config = dict(
    activation='swiglu',
    routed_scale=4.0,
    router_noise=0.05,
    vocab_size=8751,
    qk_norm=False,
    attn_scale=0.125,
    tie_embeddings=True,
    init='trunc',
    beta1=0.95,
    weight_decay=0.075,
    schedule='wsd',
    decay_fraction=0.47,
    decay_shape='linear',
    seq_len=256,
)
Below are experts of layer 3 (counted from 0) of a mixture-of-experts language model. Rows are named router (the router's row for the expert), gate (a neuron's input weights, with its number), up (a neuron's input weights, with its number) and show model dimensions 0-127. Each number is 500 + 25 x the weight over its row's rms, rounded and kept within 0 to 999. Numbers have three digits each.
Before each expert's rows: "gets" lists some tokens that make up at least twice as much of what it gets as of all text. This comes from a sample of Wikipedia text that the model never trained on. Tokens count by the router's weight.

# expert 39
gets: "in", "id", "ic", "il", "oc", "ill"
router:483522478510506490500499499483502491529543530514502489537541549480532476520467525469491518533479505502507495543521544479528454507463464494497480522492499509467521465512507525443494491492496488495526443528492488518509492530480491468496456515503514523455524488518527471526495518493492465501508513502485453511529545467476461491513455550510539470492519465487505510520469515541457465492532
gate0:449486491462491498498474478479501492493497503517478464513502487537503529459478521503513483540520513489507515481523491496516484511473488532545504521525493489481481508486482505494510521484500502507534497506540532532532486579426486477515506484514496547454495514511477479506466484499505540474465456520443488493484472484518463541529501486499517445488477462510471473498500480562499470489478
up0:529453494497486508469531481473505456515527519502475508561494487495472484513458513505525524501496526470482516477478547513477480517495523504484515474532507516473537491496525452534502486489544516548530520511535490490522496519504496481449493514513488565488483506482492472514493472531511484511491442467456514511487506497508485531518526514478525485505524528487481503503463499555509427545504
gate1:534511494510493520497497504498498485493519523555472499457516528494536498474453511505504516496519492487526499497496467543476497520513515466559487532515543483491485457526519472540467488512521535456514452498464511485516501514537509525471543490528474527450486529456549503487542460468527490465475481493485491436500551463494481512496490507492518493514509497484482474511510501516545496494478
up1:552539489496459520498506491512501433472489502500544532481474481520510500482496491501450486546516492485485480476514530506491453515496507510506541486492505466493498476478501510530499483532495490503480481468479464508492502527490508478463517531541494455551544499493465566462547457499495522500521512513492487475487487519508522483511544519479524470536514474525508533511517455473550510520480
gate2:509495552470531500510518542474502499539494515479505497496485548512523461491433481529520515524520481545492474493498486527554524515520465521534461466493523462503466495508475505535467503478522469506477509515499493495479519453482460487517518495467493507492510486496486472524496536504504467463454562486529504468504510484480484513450505499514506463484463522461481505511460448523505480502495
up2:530522491495501491499510498526503495512477487515478506490531485512501540459519465471487474500485517444494525503523497481490504510484466528539488461459469461492456515450478504486489500476493505471548523533457508454531480504481480466512508501496430481497472494431470486512537527473501476510472515491539527486470454496525523459492462481514527482514523534454506517515498517464485493507495
gate3:498514491547532550489505495482499509501541493487501564510495509509524466468459506454504492521491502490516505483495467505497477498513474456534482498549477487466561516529451508438494518494510474508531500485476502516479503487483496459486501499472482504519457510497538466490526540480533488507491528496461522495506508447543519483509508509501484496549497528497472458514471501502433471520513
up3:507504492532520509513484473516527474540480485514507495474520539487514475508514459537488477469466459524445463498477497477474529555484532511461513545507500487491512486533523512540459524531472513471492509504488477496549501450460495519516499498439505528516545496528489510503504453470477491510536528497524507497434474511520504511514494488514508494502523485521473450476487499495470456504490
gate4:482507476504471484491515455484502525520506534509501490516520517537493518490521456490466473462505475498515550468518514477518500517502496537481519479452554493483540490528505473492512453527553503493508509490483494493529541470457546464487507529461483492500510489468505511518506459503504475497507508489515504511515498529515495516503494504505500427539545536476483512497488420486506464502557
up4:470469500481495488466454484485449552459511494514552468546489485470521487531501512465497491514518514496529500509482481480516507514500465493490480543518460502463490495481513514458456478487493501550500502476503514456496506533450499510525488492516477511488429500524480524501462518504495490520469491500522459531523523457469490483468490455515517475479451506531495538521534507505487486477474
gate5:475490495506494466499548487449514524559533494520506507491557508485451493492523521500499463515524492495474510503496494530549509466506460493522481499510481577468543469532476493468492508481539478486484472487529488445517512508501482469515463535529508492494479505479508497547464520517493456490478483505496525511493525494470538527505529459518532483506496501497500543539492499490474505474542
up5:452482439512497459512480517488494506505471493514478446428505496515539485498517523489498487459481496519520471504465487530466485493540493503454480511485486487473544502515563482520452506497516472529503483495530541456506479457466479520485489545507511487520505543514491470504536477492504502532504493561527508506496488544499481520502486464511479485492508536462504493502495501513458521515506
gate6:434445492500519498497533531500516483553517504519496480514506475511448472514492485510475497478479459479544496509468502483486464516517421500522464553472512528470520507516475484483535487505520503502482515505513548502483478522450517478501482439472477530531461512499515500486479504525507475477503487466510532504513551536503481493494478507515527488489487491540508525534526498521490518534515
up6:492465524506506455544495478524464500504493510533496475533507545529502520502497507515489532549482537498528488500484461496472518503513512515561476526509510452505461490475482503518507505542500522503536509521517536525545467546535501522466500523515527505492516444528533533495498551466505535514501507513479486495495502480453502525463490465496497556489500484511514540486462481509494537512460
gate7:494498518501485535490479455451512493484531523506520525524526495477512485512511477501473477498441492461518522487504518491521527455519473521536501504544491527492467504471473514477506514550511505447463558509512532488532503505484496509545486501520467549469513458465505474513511490496462472516506467498503473508441497491505492496478461489525496543505485519512549512516526462537463488516533
up7:535491503506511450551524501482496496485503515503508521482477532491490514500454470503506526499479492531504494455492479517476498464474506488472545500507479521497483474491520497524437465534462485520514462486504533509492498532511492463491521480495538488536480528489472485454495503504477507453527496483529547506457519541460505472529462513502501557466505523484451505454537496484523491528543
gate8:507496528531501497514483493498496464508478502460485487486534496472510508467540466534486488522517487513494525493538515509512478523481529494488496439485493468482512480461477543494508468471498509494504495464481493488479481528450494469533489495531471493503506500472438482485468451531485482473521465523523525513471472466494439528505467495511574497522454506496500528493516453490519481489555
up8:491534532459526458530510474558512528561496506480511500511510491495521487527538527482502466506528518526536448485499463491487536499514498498490512502509484520537518484533527525497495473489488500471493510489494452469490465495522469502492511472505476462500470457474469534493505505484533520501480546542510482504459540519510487499490520469513490520495510533503511471525460508503460455574521
gate9:496501530495478511536487535491525470497511517441501477466495481486494478503497542545507520505511515492502481554498530459518493496466484471518477506464484506545484499517510525480521461515491506499454505507471526507490487484522487473519460489469506549475508502475539574505485493503489482499503526512510531507483441517521511478498512470523477478496429447504533485514549484546511496467531
up9:532544489482508516478500514495476541493453501501475477490468513552507468450474535519520519500490478489515487505508509494471519477533536491544520516488464487496505514455519512487441453552473499518490540488467519499518516504471473521510499514512524486512558511521458539496483481503530500504521513486480449556490514551474499518514517449545492501477516510528537503524478516499521506500517
gate10:517507504526496490506507520481517516542534477487515498460524500487528548491477492495491489477502493501501503483431502496498531498493463499523481485466489493477441487523473515502491492528556478518529465498496486529496505511501505422498517496520529519509518491498453485492544524545502521500457504502513469528518515440451496542507535491449535506520497530451486499513462492511479499558511
up10:505472537466456539545508492450515521509508465491480499469509545494524509530476500499443495514489540493496474465478474466475519501523482497473500491502467483495516532508480541503497464500536482522504529501458530500504500486468562523522473469506462480515474531491509540500456505487536511526502491479485483541494496511507542502444441518451469501516512487524508512496487491525508505530534
gate11:497534483501489490508517463524473464498487454536508488487513559511515474533509514488489549470477489504537473515519471463531457493478505484542489491488518467483523489469503509499519504543543518555512519516522481459512481491471500480493499518504478518496516459487535485543475519498543500487513468498454439530524519546470499497523496482519519476526488489536470520496480526495473469451525
up11:468446524509510490458528522482480508514519458507522507490542460499502468557493546447527498503488458465477453490453538490555528509466491486514518465473521505492469503460504495465483472501467489459509496481488486514520504499477486536515514489540484533526506537504496481502497558511517503518523498471477508544532527497505473525498514488510521495485494502460506486518514469484561496506499
gate12:501519508550529499502485496536516465458461502530494446490515513465492523480479472493484493492507518530474466473504486498487507534525532474486486528496484491533490492498517501480503525518526495546504478538566513495543518513527471460493490496506496511460476473539492514521472464501536527488465449502480485541523519500475555520519445507485522490483508431521492527508520494465526490509529
up12:550502513487473543537505503494521501492489498474518530496507471475458510503505450486528524483507483473472444505460516492497512490476504445473496523499462489501508487451500474516469499487499496535498492499545474522478523510524530482526488481533472527511491473524474480508468540510443512501499491508457502481432507498511501525505505519471476524503515449468553512547479507536481481452509
gate13:473497487503499512481491462508507512556529516517506492527512481511509450515475540508481480499472477516535525520485545488527474488498470506602446512481528474520544485499488535484517516472502505496490466493486478474512469485504515497502494465512470469489527496494481463526460534495485521472505493494462470534487493468510477489527490516535547472479524501528519473537474455529493502478535
up13:487486508485490526543468495508485478507477506556509501504472501507498516493508505467502467499507522472471537490467491498484498487440504507467525511526460513477489531500549481504471503534489493484534447538518456500463508524508527563520479520516565531514497471518514506498531521482476489519473509506492505510520521519560531506495507521496499529524506460469495423455460512498487512471502
gate14:523480478520503489513522488489496488532517493517473498486541515492504512477471481501573495494492548472522491563460531495534464499449529456501481465465495495545496498472507504536465458505500509508485528505476498497482472469525482512531436517500464521478493471544538491496517511492462519493503501506536550518522493468512466494520504524528467480492480483479493542485506493523449483470490
up14:504490508486478483516488495508476530487454489491494473515568539480512516461521501502451471491521506510522514478495486526499498499488497500563526478488497495487488533497516547503454488473510512480495493515460495507489495530530493496487445468515560504486491496489516466509459495486496511510502538531485493517431497480515483511516451477503518498529481546433471498447462485516510530477454
gate15:458462460510504507486496484457486514479540500511490490546479493483511508496483516502508495501537467481518512499483454509509478511472478484529512507525504469434491480502465501524502474491518459510498467508533478529464504522487477490538429516493540508462516490471487480495508543490514531485480524468563497498484527460469490504497518506514543476502536492518482481520516445482529511455445
up15:503525504464500490521504464491507506471470494466548542522505480505461520489471493474470506530480542480500489486515517507476475512509511455482514474532458496493513478470435497490502523503469509532508489481506532492511492497560529506502531487531480473504496500501465540464501507493518487510502523433547507496512471511517440516523496539503498575471512502518497452531469482534460509496495
gate16:539525467486486546518527528492549487501525506487442486512510463476450497485529497490463508484501494521500489498482545506471538527468541464491539482490460545447515522503526493457505479502499477552546489504464474494532492482508514470503504526486499521514517493492544513501522530508472511480519543465456506467516498545530514522525493505519490497525478502504503492568520492494494504513477
up16:514501506550481490523491485448499458526515528544537531494535506471462522466512442486497458503514531475475477514457486480512460515478514500488513435476465486486492541475490486485512491499513533488504501528479506464556553502517537476534531485491520477486526485503524495525481539508542485504483521453479465476492488515493499510503506504471479530504469510533519516492463467487513474517477
gate17:483490503512497486491515521509489487570521479523495522504503475488509521469515505505515500483504540494550522506470518532552516463499482493536502472483488524489534521530466532499495495482518547464491467521493514494546451494515439512520505496488509467465523541476517521511475510488456444513477480476494442525465525512532475514518510505504486467527503481501480460470486527461493485478550
up17:501532505505466485531487485502500508484519500463506543517468453523458507512514501499470571506518486538520462513506525515557497494509536543509505486512493478506533519514479504520474497524464529494448483501477499513518528534497469513491517492505507549508460471537529511502499505511472472528535501527530518498474524490558504527488490491511506457514509491495504596535515528529497492499473
gate18:545522537535496524537530504528521468549501484501504480512489523446512499512484510473452455471508459517515545519472511480511489491469518501516491499501554479506473506472509498455532487468481486534455469513517488475513540504488518532507480522543486523487515472508518504519437525557454503461499497490483479481496494470506502479561513510512494476509501501527510500541475526509497477529486
up18:522481499491482497491532477530497502465446489547508474516480507484512560461436519499534529541529489465511519499496499511476498518513489526511505475458512524511465498496475521504508477498485494519494500534500443504504517498497472475535471509544526476502504493439491525491473501526536490511512505512440450492482485491514488475506479528447499432493478531479521493496496459466540499525508
gate19:488519495491451489501508482495509462502534515482465498507535488470495479511482456496492502488510505478519528485551488458542484470516483507542504499464491487555494454456484497516507526481506474453538486505504470485534482528479533489522520464536513496501487523534493507514493506489506517496453478498416511521536527481485526528482463514519469495476501505519474557537509499538462508492461
up19:496482487501502457517508503490511490509518486517466503500471447492503472485484505492546520539531538458473490441491511525528512501492516485495499474474531538506462485482475438502511438517527472494502475497544504532468513481496525474437454470510487490499545490500498491488520448484540515527500499531503507494517492461471502504509533498519524530476560508536491515497477527521547486504489
gate20:492531493506469541505479478533524505477533506478510462537472486525535502524484524508495550528513488453488507501510510513485480491489468529556482495455527494524559479486499495507479514487515527509500507506472536536442546529516472515527486525497459483475528491481501535524504509528480490520510528497498498527485499491491535523490485463515441461559508522444488506522456511489527495518477
up20:517502467517515496466488511533546505503460532516524470491474461516504524497554477521538503490514459508501502455477459532481495508496507511490502479521508521513530538517506538462460536503459497505509497451543482554499528515502523502543518531486523479517483500475498471503500491499474497503520476553498495457469530450532509532539518493483480497466519458544538492513475539505494506480512
gate21:449458471500530509501461474484496513505532457520502543500496512473530460511473511465471487503567483514492525516548531524524491489501518495540446468518481498475489488536489517490485527523464536498536502509472494488502491497509512497520544502487544537463506439532494488484535537472483526524551475473512481500502543488467488500494487508489503527515515483485492468476515469535482474479491
up21:495502523494526486480519460521518526500453459524524463490442511515461534507529525483472496490496459523503532488487513455493519504456422523481499496465529509522502521493522525532534488464510540482496533510509483484498498466486530489560500491536507489494489540495503512533500473473448524479501533520500520508474480478538530542473520466512503465517488476466487481489472495515527501503523
gate22:486502509522526520523496506481489502520526511487554464523527517470526518498474471514501533486504486473461519481517551508487526514502484479491496490545497419486461475449493495460500492515492533526515526519512524489512524498511485492515488516506465545463476479450449486469475497520492515511490459501508504499511506450542507488495525516506469482490462498510511526466418461525479472508496
up22:484487497467460524483542494419518513517447465477514472484495522516491479527471520473531512479500480525465495560523511507497487524523533527470561523477547451528463525507503469564495500514463498469476492492492511494496509486492542564533520484500462521509492479493482472490514488507460450495515511483472507474480496502502502508508489484529520456493513510506495504515508495487516507481500
gate23:533497460503465510499491448482498463513519524506482508494535519515440517525508441491515462502506490498503489495508493469507445498507509493519479531510521469483497471500515523441513492443535524498502481483488508467484485542479497508528526541521489470530477482449505498485480523480470521456523471480514468556457509486517512502521523545454521500519533497455503510538485480480484512510514
up23:495548507512545571496497527479536507456509503490524545535504517551507473502515512501487458524504509503514489532529514488500461501452513537504489504487484538515505510512487464479475481511511520490490494498517478496485498492492503469514523486528434468457525520505518489494505504501485560465503479492510476498502490474494505499469476549492518550580488473547541491465479493478523484492483
gate24:528508509474452483496479529514498461508470563480499519469521534477535531494486555537511490502441471510534503501532491522536477465488524533548477516480493487464545500517522513501510473487515510491500499517438525475491506491508509492487518453474460456498504530486512457524437508531532468478496455501523491503517505500506494516476500483545516486517507532468482503489513512473472496516511
up24:534464530464532501494507536507468470474510475483488505530481506485471481494505468479489522551461486493471502456506517482485497528460561475537499500506500456483486499533498478513495493507543500526525459535504460523492476498506487491499514457524509470475495462556501503513516504497467554525509474483505517531436515486479474548487480498498518540506467482467524478496494504535456478521489